python train.py --experts_per_token=8 --d_expert=32 --router_score="softmax" --normalize_top_k=false --shared_expert_gate=true --init_std_router=0.0128 --vocab_size=16384
Below are experts of layer 7 (counted from 0) of a mixture-of-experts language model. Rows are named router (the router's row for the expert), gate (a neuron's input weights, with its number), up (a neuron's input weights, with its number), down (a neuron's output weights, with its number) and show model dimensions 0-95. Each number is 128 + 24 x the weight over its row's rms, rounded and kept within 0 to 255.
Before each expert's rows: "comes before" lists some tokens at least twice as common just after its tokens as in all text. This comes from a sample of Wikipedia text that the model never trained on. Tokens count by the router's weight.

# expert 5
comes before: " the", " a", " an", " well", " his", " part"
router [126  93 113 135 108 107 141 169 107 134 181 147 138 131 114 143 134 112 124 119 136 116 163 113  88 134 104  80 106  96 151 117 116  76 132  95 129 100 116 140 147  89 154 117 148 107 137 115 106 157 142 136 119  99 153 157 144 104 100 135 121 129 155  87 114 139 127 136  75 163 118 121 118 109  89 144 116  81 121 140 143 133 102 122 161 103 129 113 107 141 147 135 149 120 108 154]
gate0 [111 129 129 125 104 156 116 159  98 121  96 140 144 102 111 127 146 159 129 102 142 160 135  99  83 123 157 100 115 144  95 125 141 109 132 130 113 126 108 142 141 133 178 112 129 176 130  81  89 154 130  89 171 114  84 152 144 114 144  66 140 133  91 110 137  85 124 124 122 136 128 128 122  95 102 162 181 148 187 117  91 133 115 160 151 100 115 111 104 114 112 115 142 121 119 131]
up0 [140 133 151 128 167 154 115 127 152 134 146 162 122 128 121 123 115 129 143 106 122 154 113 115 184 110 109 180 158 134 133 136 152 149 150 141 146 110 129 132 134 129 111 100 157  83 161 131 183 121  80 102 143 149  93 135 103 115 110 138 143  79 114 107 141 113 122 103 144 121 115  92  98 124  99 113 141 114 110 118 177 141 148 158 104 120 105 164 168 140 113  96 178 120  96 124]
down0 [126 140 117 101 144 148 137 149 121 126 125 149 101 155 150 122 159 186 148  94 120 133 115 149  89 156 168 138 141 167 126  99 104 133 108 127  84 109 133 150 143 100 136 134 113 139 140 123 101  91 119 115 153 109 131 141 107  65 144 144 103 171 110 103 156  94 102 161 125 132 152 152 158 134  65 162 114 136 143 158 131 102 110 115 126 125 166 119 126 139 151 146 147 145 142 147]
gate1 [140 126 130 206 149 129 139 149 144 125 106  97 109 143 158 100 129  79 152 119 134 186 123 159 119 102 158 150 100  70 121 168 121 127 150  99 150 114 122 114 113  87 123 112  66 146 182 166  96 148  97 136 160 121 129 182  96 135  99 146 129 119 107 122 102 122 140 110 132 122 102 141 101 155 120  86 169 108 120  82 153  87 114 115 112 129  98 162 133 121 133 126 168 103 122 102]
up1 [145 150 148 204 157 120 167 133 146 137 118  76 107 138 128 104 122 107 126 119 135 174 109 157 110 162 138 174 131 109 142 144 130 112 147 130 163 111 113 145 126 100 104 102  63 153 202 125 116 160  64 133 167 123  79 137 128  77  73 139 132 125 157 135 133 123 105 104 108 142 109  99  96 158 116 109 153 121 120 117 145 112 130 122 103 112  95 141 161 101 164 133 139 120 115 139]
down1 [139 121 109 153 138 121 129 129 161 153  65 140 103  99 130 124 107 104 121 102 124  79 104 148 148  85  83 103 139 213 107 152 106  88 127 138 148 126 103 121 150 154 158 111 114 124 101 167 124 155  91  99 139 159 108 122 109 136  84 120 179 137 116 130 156 126 152 126 122 134 129 122 159  87 104  89 115 103 154 148 111 125 116 123 150 119 100 138 151 123 163  96 101 141 123 138]
gate2 [118 144 166 125 160 100 133 118 135 125 134 173 117 127 138 105 142 125 109 107 129 140 133 123 128 153 110  64  82 117 127 122 108 138 106 116 170 139 156 142 124 135 159 130 120 135 150 121 127 114  98 133 153 133 103 132 121  98 134 126 130 144 103 123  85 141  85 133 143  93  74 139 105 173 108 108  87 135 147 110 105 152 107  99 118 101 180 126 107  79 107 109 136 130 161  94]
up2 [113 151 113 108 110 148  85 131 162 133 133 103 123 136 135 154 124  88 141  93  98 143 129 147 123 133 116 135  97 111 165 144 159 134 135 144  80  83 162  81 134 133 151 147 110 111 127 122 140 100 116 115 154 147 120 138 132 167 138 112 102  94 138 159 141 134 140 106 139 155 150 141 154 107  98 129 161 103 106 138  86 106 103 148 151 156  83 139 113 146 127 117 111 123  73 131]
down2 [ 99 138 120 153 114  97  79 144 143 136  99 122  97 137 136 169 127 166 152  86 126 176  99 166 123 130 107 115 121 122 117  67 143 140 151 137 104 100  95 157 141 134 107 116 102 148 145 154 131 137  91 123 120 119 135  80 155 139 103 113 104  70 132 117 140 119 108 113 162 103 122 123 137 108 132 153 115 111  90 141 148 110 159 130 143 140 141 118 146 130 128  93 137 114 101  65]
gate3 [176 129 142 117 100  70 156 124 164 116 123 124 107 139 128 102 158 180 116 107  93  79 136 149 101 113 152 141 133 116 108 154 106 125 159 147 146 127 127 151 157 125 156 126 145 157  99 148 121  87 130 135 152 111 132 100  98 129 116 144 123  72 125 141 115 149 118 133 140  95 113 144 114 115 146  94 135 105 165 130  99 145  94 129 125 144 119 149 108 142 127 141 143 146 105 155]
up3 [ 90 130 119 160 140 176 106 100  82 138 147 147 149 127 132 115 107 117 125 143 164 149 121 138 138 134 144 126 126 129 138 113 160 125 118 132 142 143 135 102  90 138  84  90 103 101 188 149 140 140 104 126 113 120 129 161 166 142 135 152 132 166 161 126 192 137 169 139 122 144 146 147 131 144 111 164 108 140  95 117 181 113 148 171 117 127 157  99 177 161 113 137 112 120 158 121]
down3 [117 121 135  78 135 137 114 144 131 145 114 128 124 125 128 130  95 132 144 117 117 118  95 129 154 112 126 146 127 118  98  98 141 156 118 112  91 114 110 121 140 171 101 164  99 150 115 121 151 132 116  76 153 125 134 117  70 169 165 118 100 148  91 147 129 106 109 163 145 143  96 115 136 148 151 134 178 101 140 119 100 140 139 144 115 145 110  59 114 120 152 120 131 109  89 137]
gate4 [151  94 116 155 121 148 153 184 126 112 116 142 129 140 150 134 112 177 129 145 129 122 114 168 159 116 148 152 165 118 148 119 128 120 137 115 108 110 136 136 124 106 154 101 128 120 114 101 107 114 164 146 153  86 157  78 136 154 107 100 108  56 126 109 144 114 122 120  90 131 173 150 106 157 163 147 178 113 147 119 158 126 157 155 155 133 108 126 122 149 115 103 142 108 154 131]
up4 [ 96 138 129 126 135 141  79 140 128 129  97 125 119 110 111 121 138 134 111 130 153 118 114 147  95  97 163 149 146 133 140 127 110 181 130 102 136  83  96 101 170 107 132 112  66 162 111 127 178 115 134 149 108 155 101 157 123 132 144 135 138  59 127  66 169 115 132 100 118 135 118 108 141 115 123 159 139 124 117 123 113  91 147 167 128  94 146 125 138 142 127 127 125 123 188 147]
down4 [104 165 112 151 128  83 162  94  93 133 104  91 143 164 119 141 148 104 151 165 132 160 181 162 124 107 159 100  88 129 125 149  49 127 125 132 161 132 118 152 193 149 121 124 110  92 135 111 124 105 114 162 137 115 118 135 106 147  93 174 147 123 132 144 108 104 143 153  96 146 115 118 119 104 146 101 128  79 117 126 131 171  96 143 127 147 108 149 165 137  99 146 146  85 142 148]
gate5 [110  76 100  90 127 119 120 128 126 137 129 160 144 130 126 148  94  92 133 146 156 117 138 119 111 154 150 104  96 119 119 123 117 141  95 121 101 135 134  66 143 130 127 173 152 105 119 138  94 110 171 141 106 102 164 128 116 143 154  98 118 126 154 101 113 129 102 148 117 104  81 160 169 114 155 137 138 151 154 125  99 137 103  97 138 140 135  85 133 142 133 127 112 136 126 128]
up5 [131 137 128 150 134 163  96 157 141 126 116  90  85 105 175 119 182  94 151 108 158 152 149 152 106 113 110 136 125 148 156 122 142 117 164 127 137 113 119 143 151 103 150 137  84 163 140 148 168 154 108 149 142 125 101 159 103 156 111 157 137 122  83 127 175 149 134 123 142 145 130 102  91  97 114  83 170 158 138 124 146 103 132 151 167 111 115 168 136 142  93  73 160 108 113 159]
down5 [103 127 126  94 101 126 130 118 102 134 134 155 165 104 141 158  73 156 115 143 121 163 112 141 138 160 136 106 146  67 133 110 116 137  86 113 159 132 139  50 107 132 126 157 156 117 139 159 103 135 148 129 118 122 164 143 115 122 136 131 113 143 187 165 112 160 136 115 105 136 134 110 145 119 153 128 148 122 119 120 135 136 107 122 113 127 146  81 121 148  90 151 107  85 145 108]
gate6 [132 109 144 139 131 130 115 130  86 149 130  93 100 125 160 132 155 156 130  92 154 122 103 153 110 106 124 120 118 129 131 152 146  97 143 145  71 108 145 123 176 133 122 160 125 163 146 118 167 106 125 114  99 144 144 179 149  96 120 168 118  71 176 142 157 140 123 132 104 129 135  87 108 133 119 112 111 130 109 117 100 112 119 168 130  75  70 174 128 129 120 116 127  81 140 123]
up6 [124 143 147 100  89 146 116  74  85 163 132 153 132  92 103 105 145 105 126 114 123 118 123 125 108 127  94 130 115 157  94 125 112 128 113 148 161 170 119 107 109 153 141 155 130 123 158 123  96 138 152 117 164 143 115 131 136 108 129 105  76 155 122 128 178  97 108 138 133 147 116 170 131 110 163 147 153 139 141 142 167 151 122 142 166 136  95  81 131 148 118 148 109 124 143 151]
down6 [137 146 168 116 128 126 156 135 120 102  92 114 100 145 203 119 135 139 111 116 142 170 105 162 152 114 139 129 128 116 102 120 139 175 133 116  93 173  92 133 103 107 172 119 102 130 127 158 118 101 139 144 129 137 154 172 131 122 136 129  99 140 148 137 122 127 122 186 103 144 135 147 125 156 112 144 139 154 156 105  72 110  91  94  97 102 114 123  94 125 138 136 108 143  97 109]

# expert 22
comes before: " the", " a", " his", " an", " their", " this"
router [137 144  78 156 165 163 177 114 110 134 162 148 133 146 131 124  86 125 105 171 101  98 124 117 126 139 116 136 113 116 151 127  93 104 119 156  88 174 136 135 101  74 128 110 119 130 130 110 134 181 136 126 118 122 122 144 149  74 136 109 173 123 117 161 107 137 127 157  96 112 128  80 155 116 128 135 129 111 145 136 128 160 135 138 135 102 108 134 158 120 130 138 103 119  96 178]
gate0 [162 127 121 158  93  85 171 119 165 115 126 138 104 141 119 152 112 129 122 111 151 120 128 115 139 173 176 151 124 133 120  94 147 135  92 111 113 119 142 153 123 124 131 145 117 139  89 111 147 177 128 128 152 129 124  96 139 118 146 161  99 138 100 143 149  87 123  96 102 132  94 150 111 140 128 121 135 132  71 161 129 151 108 100 157 117 114 151  86 159 158 148 156 140  95 116]
up0 [134 143 110 168 114 122 163 156 169 104 133 115 156 152 149 139 119  92  84 162 139 119 116 126 142 151 150 159 142 151 141 113 139 167 133 161 142 106 122 158 123  82 146 142 107 163 117 131 122 161  84  97 143 143 119 190 123 151  87 173 100 109 111 152 175 166 105 109  91 102 106 152 108 139 144 155 123 104 100 149 108 123 134 102 143 109  95 105  84 136 176 124 134 113 106 103]
down0 [162 146  93  90 107 128 118  92 141 146 109 151 188 142 120 123 138 107 144 127 167 145 127 131 136 163 158 127 116 133 111  87 119 145 100 132  78 113 124 164 138 133 150 131 117 130 116 137 128 105 162 144 126 154 107 140 121 134 155 126  91 132  83 120 153 128 151 101 137 119 117 106 125 140 119 164 152 142 164 125 125 144  93 115 108 117 171 142  97 143 116 122 130 148 140 115]
gate1 [163 128 133 134 120 131 119  94  98 128 113 107 112 184 108 107 128 143 112 120 119 151 101 158 140 141 154 126 132 167 111 111 118 124  96 126  93  71 117  85 113  85 166 141 144  77 148 109 133  85 121 152 118 133 110  66 115 131 148 124 139 144 166 127 104 132 155 149 129 169 118 154 147 118 122  80 132 102 108 123 108 118 175 157 109 138 113 133  77 132  83 126 109 103 136 128]
up1 [143 109 104 107 107  81  88 121  53 138 170 128 113 157 146 147 124 126 141 148 130 103  66 161 107 122 109 118 166 132 163 102 106 112 123 180  89 112 122 111 130  99 135 123 131  86 138 102 173 110 160 133  91 115  95 112 127 112 125 152 129 134 100 134 123 169 135 159 124 165 119 147 133 147 127  98 111 146 100 145 120 106 115 150 113 132 126 138 109 117 154 131  97 144 104 158]
down1 [127 139 126 118 129 138 149 113 123 137 186 121 142 126 145 169 114 112  94 104 137 127 169 153 166 139 151  66  99 149 159 145 110 138 153 137 143 146 139 142 159  93 146 123 106 105 134 107 149 116 105 144 114 126 111 162 148 167 108 190 175 132 146 137  68 133 118 128 102 123  93 145 127 130 110 101 107 107 135 139 146 121  81 136 141  94 124 108 122 173 105 135 115  99 144 172]
gate2 [ 81 117 135 108 137 185 148 125 108 164 123 138  95  98 105 102 126 128 175 139 196 123 154 131 149 124 112 108 134  85 186 106 125 126 106 140 120 133 138 129 121 104 120  98 145 142 137 165 150 110 116 182 109 149  72 149 133 117 154 151 126 154 120 138 112 125 140 128 159 124 151 138 137 118 139  56 123 116 145  76 153 104 101 145 128 167  67 130 118 141 126 122 143 137 164 123]
up2 [183 151 136 158 158 107 126 174 112 126  77 134 214 152 136 104  95 177 116 145 102 128 177 122 114 138 167 140 133 124 147 128 140 116 116 176 114 178 106 104 122 114 126 125  93 132 181 101 123 153 112  89 129 144 140 115 149 135 137 102 104 145 135 110 136 155 115 114  97 116 126 151 123 138 152 159 128 142 124 140 155 136 114  78 117 111 144 117 146  85 166 117 145 109 134 127]
down2 [106 114 145  98 173 111  87 156 157 147 152 128 117 145  96 100 141 119 133 132 115 161 108 123 140 135 113 178 132  85 172  94 152 122 126 156 162  72 132  97 163  70 161 132 137 134 157 157 159 108 133 116  88 127 161 164 123 147 134 128  78 108 106 160 159 152 107 129 126 103 122  95 140 156 107 146 107  95  88 151 146 116 145 143 136 153 109 149 166 149 163 161 136  97 114 121]
gate3 [127 136 182 150 117 139 137 153 133 149 138 141 138 141 129 103 136 125  78  86 129 141 125 135 103 121 122 153 103 130 141 146 141 115 150 116 162 125  87 139 150 126 133  99 102 117 123 135 131 106  81 115 137 113  98 113 125  94 139 118 134 112 146 105 142 107 117 101 116 160 112 166 139 140 107 135 164 134 147  96 156 125 109 154 171  93 122 123 180 110 133 113 129 120 115 118]
up3 [108 152 124 145 179 147 102 108 105 123 124 134 116 126 136 111 112 155 121 116 121 174 166 107 175  99  90 154 155 107 142 153 125 125 115 142 129 131 155 137 164 147 120 117 129 116 121 175  98 141 159 153 127 163  72 110 146 124 137 130 114 145 131 150 159 116 169 129 142 108 150 107 147 113 143  81 131 104 126  74 119  93 137 149 108 143 100 154 142 156  93 127 112 161 120 122]
down3 [ 95 100 142 111 135 141 134 146 150 115 138 137 132 119 144  85 120 124 156 106  89 122 136 134 112 154 160 119 131 133  94 109 241 125 146 162 126 142 115 154 166  93 138 114 121 167 126  78 148 118 163 135 154 126 154 149 120 118 136 139 115 141 107  92 143 101 146 114 118  99 144 152 125 141 118 180 114 104 142 129 129 123 156 148 135 160 105 118 126  95 130 130 163 125 129 118]
gate4 [ 89 102 170 129  85 111 130 113 109 143 151 127 111 112 117 149 142 132 147 139 119 143 119 141 141 127  71 119 135 151  60 127 108 161 101  71 136 130 124 138 132 126 109 172 126 164 132 169 143 129 115 143 124 106 152 121 107 108 108 108 152 173 181 110 133 106 162 139 168 147 141 101 121 121 128 153 157 147 141 106 127 137 148 136 123 155  79  88 134 137  76  87 129 118 202 121]
up4 [128 182 163 132 154 160  81 126 115 114 107 107 122 184 117 145 103 128 136  85 133 117 134 112  86 139 143 143 105  73 155 101 160 103 139 164 159 144 136 162 151 123 121 137  87 134 137 128 167 142 142 129 134 155  85 120 162 125  92 158 131  49  99 149 136 143 124 136  97 115 114 120  71 152 101 132 109 112 100 119 100 113 115 138 135  95 116 159 170  75 163  64 126 143  87 111]
down4 [ 66 139 147 103 112 125 119 143 120 148 124 176 155 154 131 115 158 113 139 129 160 153 142 158 112 133 127 150 116 108 160  94 164 140 130 126 126 133 146 135 149 144  82 136 111 117  92 153 129  85 113  95 162 106  99 156 144 106 141 128 145 133 102 116 117 153  84  94 159 139 176 186 108 152 125 144 115 122 137 129 135 141  98 119 128 138 130  91 147 173 145 117 125  88 136 113]
gate5 [100 168 182 140 137 109 136 128 115  84 137 112 147 119 137  84 122 157 100 116 119 151 118 106  84 147 141 158 160 104 143 149  95 133 132 109 106 131  84 155 144 144 137 130 105 128 112 132 143 143 149  78 162 110 110 133 136 139 118 134 112 136 124 117 112 182  99 125 124 142 117 109 127 106  98 128 138 149 132 157 107  93 129 122 183 117 120 133 134 168 155 142 102 129 132 132]
up5 [106 116 202 159 125  92 145 140 110 112 141  89 164 130 124 109 162 121 125 127 115  96 131 109 102 166 128 148 103 151 103 121 105 135 162  74 148 171 106 139 125 109  94 177 155 137 123 181 149 160 149 134 140 100 130 155 149 134 129 168 127 148  96  89 131 126 116 129  84 106 121 139 148 171 138 110 113 141 140 171 122 129 110  34 176  91 129 151 143  94 154 137 146 124 116  57]
down5 [109 128 101 125 146 171 122 146 145 146 132 155 129 150 132  87 100 111 127 146 124 163 138  82 124 122 112 141 133 104 152 115  43  90 133 145 133 142 113 164 180 111  97 103 106 116 137  99  86 156 124  95 117 167 117 132 168 122  82 111 139  80 151  85 160 130  73 133 142 111 161 104 131  95 151 125 139  84 100 100 120 157 173 171 112 131  97 126 125 129 141  95 141 151 132 164]
gate6 [127 119  94  78 130 120 126 104  71 133  69 142 156 135 110 124 161 107 102 102 110 145 145 150  86 135 115  93 137 126 126  95 103 145 139 135  77 117 123 154 113 107 139 130  63 147 124 124 167 116 146 120 135 136  86 100 164 164 138 108  87 137 115 116 148 135 130 152  89 111 157 101 164 134 134 144 121 115 161 159 102  99 164 131 119  92 126 138 129 111 137 175  93  95  92  95]
up6 [ 98 128 150 169 170 106 130 167 123 141 133 126 137 143 122 121  80 130 128 134 148 119 183  97 164 153 176 118 101 142 121 143 160 128 116 125 158 134 151 162 145 150 147 141 134 104 110 114 145 125 122 106 138  73 136 127 144 144 107 128 114 104 112 107 149 173 127 122 105 146 150 132  90 123 105 144 108 114 144  87 129 137 127 111 154 150 144  76  73 106 157 139 115 166 106  88]
down6 [109 128 154 138 135 143 127 137 130 113 110 103 129 149 119 128 117  62 101 166 110 133 173 119 118  99 151  93  96 119 132 151 114 144 102 129 130 119 104 151 180  96 125 141  95  95 147 129 138  97 107 112  79 155 140 125 118 122 151 162 168 113 129 112 123 121 122 160 146 134 197 159 124 129 138 123 122 164  66 109 120 108  99 107 129 121 143 111 103 100 116 147 141  95 132 162]

# expert 55
comes before: " the", " a", " be", " his", " their", " her"
router [139 145  92 116 168 110 133 125  93 136 146 167 170 137 124 139 143  99  87 124 161 119 108 133  96 134 117 112 145 100 117 176  91  96 131 123  89 132  89 125 120 109 132  95 119 144 123  82 106 148 138 138 108 134 109 130 142  77 112 113 132  89 133 177 118 132 127 127  86 130 144  95 107 132 128 119 171 106 120 176 111 143 136 151 147 142 107 162 107 127 141 117 143 154 116 155]
gate0 [ 80 135  90 130  67 140 127 111 126 125 143 117 131 139  97 133 108 128 210 106 162 115 162  84 129 164 205 117 119 124 148 130 128 146 105 129 154 125  48 102 138 136 111 132 140 147 140 123 153  99 124 128 135 128 135 141 117 115 127 143 153 149 118 154 152 124 163 128 158 138 138 150 101  89 146 130  96 139 121 117 149 150 125 120 161 119 177 112  88 120 142 149 124 139 127 166]
up0 [138 128 127 120 174 124 147  91 156 102 130 125 108 170  94 112 136 125 101 146 103 134 133 182 161 136 101 124 118 124 115 127 148 133 171 140  95 141 219 135 134 107 141 157 105 106 125 119 116 131 134 110 139 127 154 102 104 126 139 115 172 140 148 132 141 130  63 126 102 144 133 104 150 159 107 123 138  95 147 133  85 105 130 111 122 147 127 110 158 137 134 117 174  81 112 107]
down0 [149 148 123 142  59 123  95 140 137 139 138 168 130 130 135 116 117 130 113 144  97  91 113 107 143 117 156 155 111 116 144 124 160 135 101 117 114 120 140 148  97 143 150 142 156 157 155 136 178 117  75 143 147 100 131 141 156 171 112 112 132 101 119 140 174 129  98  89 134 114 109 207  96 133 123 136 101 115  75 139 169  94 102 139 124 131 139  67  98 133 174 154 120 110 127 122]
gate1 [ 80  85  87 129 128  88 134 136 139 151 119 128 124 115  96 176  94 101 157 147 152 110 112 143 120 144 166 143 125  97 122 142 140 156 138 150 120 164 142  82 210  96 138 150 134 130 118 166 134 147 189 125 112 104 135 101 155 140 101  74 116 127 153 149 133 112 110 147 133 112 125 136 107 123 168 109 117 108 112 145 121 122 121 118 143 102  98 108 129 137 114 130  87 157 112 105]
up1 [152 111  91 146 163 189  85 119 118  90 147 164 118 139 154  88 129 173 104 110 124  99 120 145 151 116  94  99 132 120 137 130 115 109 104  98 136 149 141 159 157 142 156 155 115 147 149  92 152 142 122 165 141  63 120 139 100  92 154 159 130 135  85 113 114 121 128 133 150 116 116 111 153 155  93 124 157 107 160  79  97 139 171 115 131 159 116 114 137  91 151 142 177  84 118 130]
down1 [135 144 119 139  94 111 132 114 117  66 110 129 108 124 131  74  86 157 131 137 111 125 141 121 104  94 175 139 161 119 116 118 183 124 138 140 138 141 158 157 115 117 116 152 112 108 120 163 141 111 129  98 149 142  86 129 163 123 128 150 134 149  78 106 126 127  94 116  96 130 133 146 129 115 139 149 117 165 130 166 105 100 121  90 157 153 141 135 102 105 150 107 125 135 118 114]
gate2 [112 133 174 135 105 100 136 102 119 119 158 137 115 142 133 115 114 107 127 104  83 138 140 156  87 133 128 122 133 150 151 158 183 183 160 123  97 122 125  90 147 117 175 112 122 151 120 133 170 125 110 150 150  89 123  91 157  99 160 138 162 145 148 120 148  95 139 170 136  99 124 106 106 153 122  98 113 162 136 150  75 130 119 116 116 123 105 133  82 145 172 146 142  83 110 123]
up2 [ 90 117 100 120 133 126 106 105 119  90 161 126 117 149 122 127 105 160 126 142 138  92 137 108 132 136 116 136 143 151 120 148 101 127 126 115 149 142 161  88 110  97  97 131 153 125 133  81 177 123 154 120 110 148 159 163  76 143 138 112 110 126 103 121 150 153 118 141 151 135 117 139 126 136 127 138 103 154 102  90 135 119 159 151  92  82 191 127 121 121 117 115 138 144 181 138]
down2 [163 147 116 149 154 114  95 138 102 106 103 151  96 119 134 102 149 158 117 105 126 114  79 138 172 146 102 157 178 106 135 131  97 129 115 141 134 153 162 109  91 136 144 143 122 125 127 111 127 178 125 102 133 104  95 157 139 148 133 121  96  98 140 142 119 121 105 105 106 112 110 120 118 175  99  95 111 112 102 113 120 110 164 147 186 112 122 114 140 137 124 139 124 103 119 148]
gate3 [162 143 157 157 146 158 155  92 119 112 136 177 143 168  93 128 148 154 139 108 131 100 140 139  83 146 136 120 112 132 119 109 122 132 150 152 140 154 154 169 141 110 114 130 105 123 133  77  99 126 116 145 117 129 126 134  99 160 176 115 113 171 131 152 143 119  99 151 147  90 124 155 106 135  90 150 160 115 110 116 113 132  97 181 136 117 122 118 146 131 121 122 131 165 138 122]
up3 [131 118 122 143 130 169 122 116  74  90 148 149 123 156 114 127 149 117 113 146 118  96 127 150 130 139 101 133  88 129 112 129 130 157 123 164 162 106 106 170 107  91 117 143  85 125 145  75 114 142 146 127 105 135 153 127 107 100 147 131 118 148 106 131 163 137  91 162 107  76  92 139 125 102 109 126 124 100 108 110 105 109 110 113 120 129 125 162 136 112 120 108 161 150 117 140]
down3 [150 123 109 146 128 142  86  98  83 178 149 118 159  94 132 107 120 160 135 146 118 106 141 136  89 117 138 133 160 147 117 143 124 102 118 104 144 128 131 137 103 130 120  84  92 138  68 100  81 118  81 120 133  84 136  81 127 134 127  95 148 161 131 116 162 146 163 130 193 157 110 181 107 140  92 111 153 120 103  82 120 128 137  96 195 165 101 123 112 141 163 114 135  83 148 123]
gate4 [115 115 161 140 123  92 128 122 107 110 133 143 135 102 141  78 153 126 103 152 126 163 132 108  92 142 154 156 184 161 100 150 114 157 161 140 152 176 106 139  90  76 167  93 173 102 130 138 123 161  75 107 123 139 136 109 139 110 153  95 133 158 159 149 111 117 170 172 146 121 122 124 140 126 163 144 131 129 133 157 139 176 132 123 143 126  81 144 141 165 100 152 132 123  83 104]
up4 [167 118 162 107 145  99 170 127 142 137 111 131 145 163 132 120 130 138 122 155 149 118 136  38 117 151 134 123 170 175 128 130 135 134 104 142 128 132 136 128 100 122 141  92 168 149 148 134 101 125 155 112 131 119 108 134 102 183 133 106 167 137 125 129 140  93 111 111 153 141  99 129 114 161 139 169 107 143 175 116 151 109 177 116 136 111 116  90 117 132 169 150  91 134  98 161]
down4 [105 142 131 124 122 155 113 141 140 152 184 113 142 131 109 109 148 101 154 125 128 135 128 176 148 164 120 131 100 136 154 150 137 100 149 143 157 128 129 148 169 110 120 129  87 112 114 162 191 140 114 172 115 106 115 121 190 143 104 117 136 112 141 145 113 161 100 118  95 142 103 113 112 154 150 113 128 116  79  76  79 138 103 137 145 127 122 115 169 127 115 135 149 117 104 162]
gate5 [ 77 123 154 170 118 115 119 100 152 111  93 124 132  89 115 115 152  93 112 151  70  63 136 111 118 172 148 118 148 106 152 142 126 107 112  98 128 150 134 139 146 120 123 110 119 136 125 173 111 162  96 102 138 149 117 162 151 192 133  92 111 161 128  72 104 179 115  81 153 126 133 136 137 116 112 172  84 129  93 156 124 144 134 117 127 135  97 121 138 109 127 161 152 144 148 174]
up5 [181 131 120  88 119 123 124 151 106 172 170 114 143 134 123 164 141 169 136 119 169 189 114 165 139 101 109 117  98 151  94 117 143 153 113 158 131 117  87 113 122 132 157 156 148  95 121  95 158 122 161 143 135  95 138  92  97  68 130 170 139 115 135 153 126  96 147 173 101 106 129 142 109 125 140 109 159 116 162 113 133 128 118 110 151 113 145 132 122 157 141  85 120 137 108  94]
down5 [132 135 109  82 128 135 100 115 111 100 124  98 186  84 125 134  93 110  76 108 159 148 180 138 129 144 158 139 127 144 179 125 136 142  82 120 110 158  86 116 160 165  99 157 113 155 142 109 125 121  63 138 142 175 107 115 154 109 121 154  88 108 123 188 114  91 130 153  96 128 111 125 113 102 152 147 121 159 119 170 154 102 122 166 125 185 163 136 131  96 114 173  90 115 148 132]
gate6 [117 112 133  76 145 166 138 111 100 116 119 101 158 122 122 146 137 130 154 135  70 140 119 158 141 111 139 140 116 111 118 164 158 111 109 124 132 130 182 104 137 134 131 121 136 144 104 106 159 123  86 157 138 105 133 119 143 164 147 145 136 106 143 132  83  89 138 158 143 107 104 109  80 121 119  97 101 136 134 101 147 165 144 144  95 168 155 139 112 149 153 129 126 131 120 150]
up6 [132 140 112 123 123 149 128 131 132 112 126  99 162 114 111 148 162 137 159 133 105 160 119 185 118 132 129 143  95 105 114 152 121 102  92 123 118 172 152 136 131 114 155 107 127 103 162 111 132 133  91 158  88  81 108 144 139 138 145 151 154 154  92 151  97  99  98 122 111 143 102 117  87  78 112 111 139 107 142 153 179 185 117 113 110 161 147 125 130 142 122 127 109 152 115  98]
down6 [ 98 174 127 113 137 105 140  99 155 104 132 167 111 133 145 118 123 185 136 128  87 124 117 176  75 130 172 111 133 150 131 151 146 115 108 154 125 159 145 126 100 123 143 107 139 148 118 117 124 166 124 145 136 180 123 106  92 115 149  66 182 119 136 112 145 158 141 120 115 120 108 148 117 135 108 101 148 110 115 162 106 113 140  97 151 137 148 108 118  93 135  72 141 190 136  92]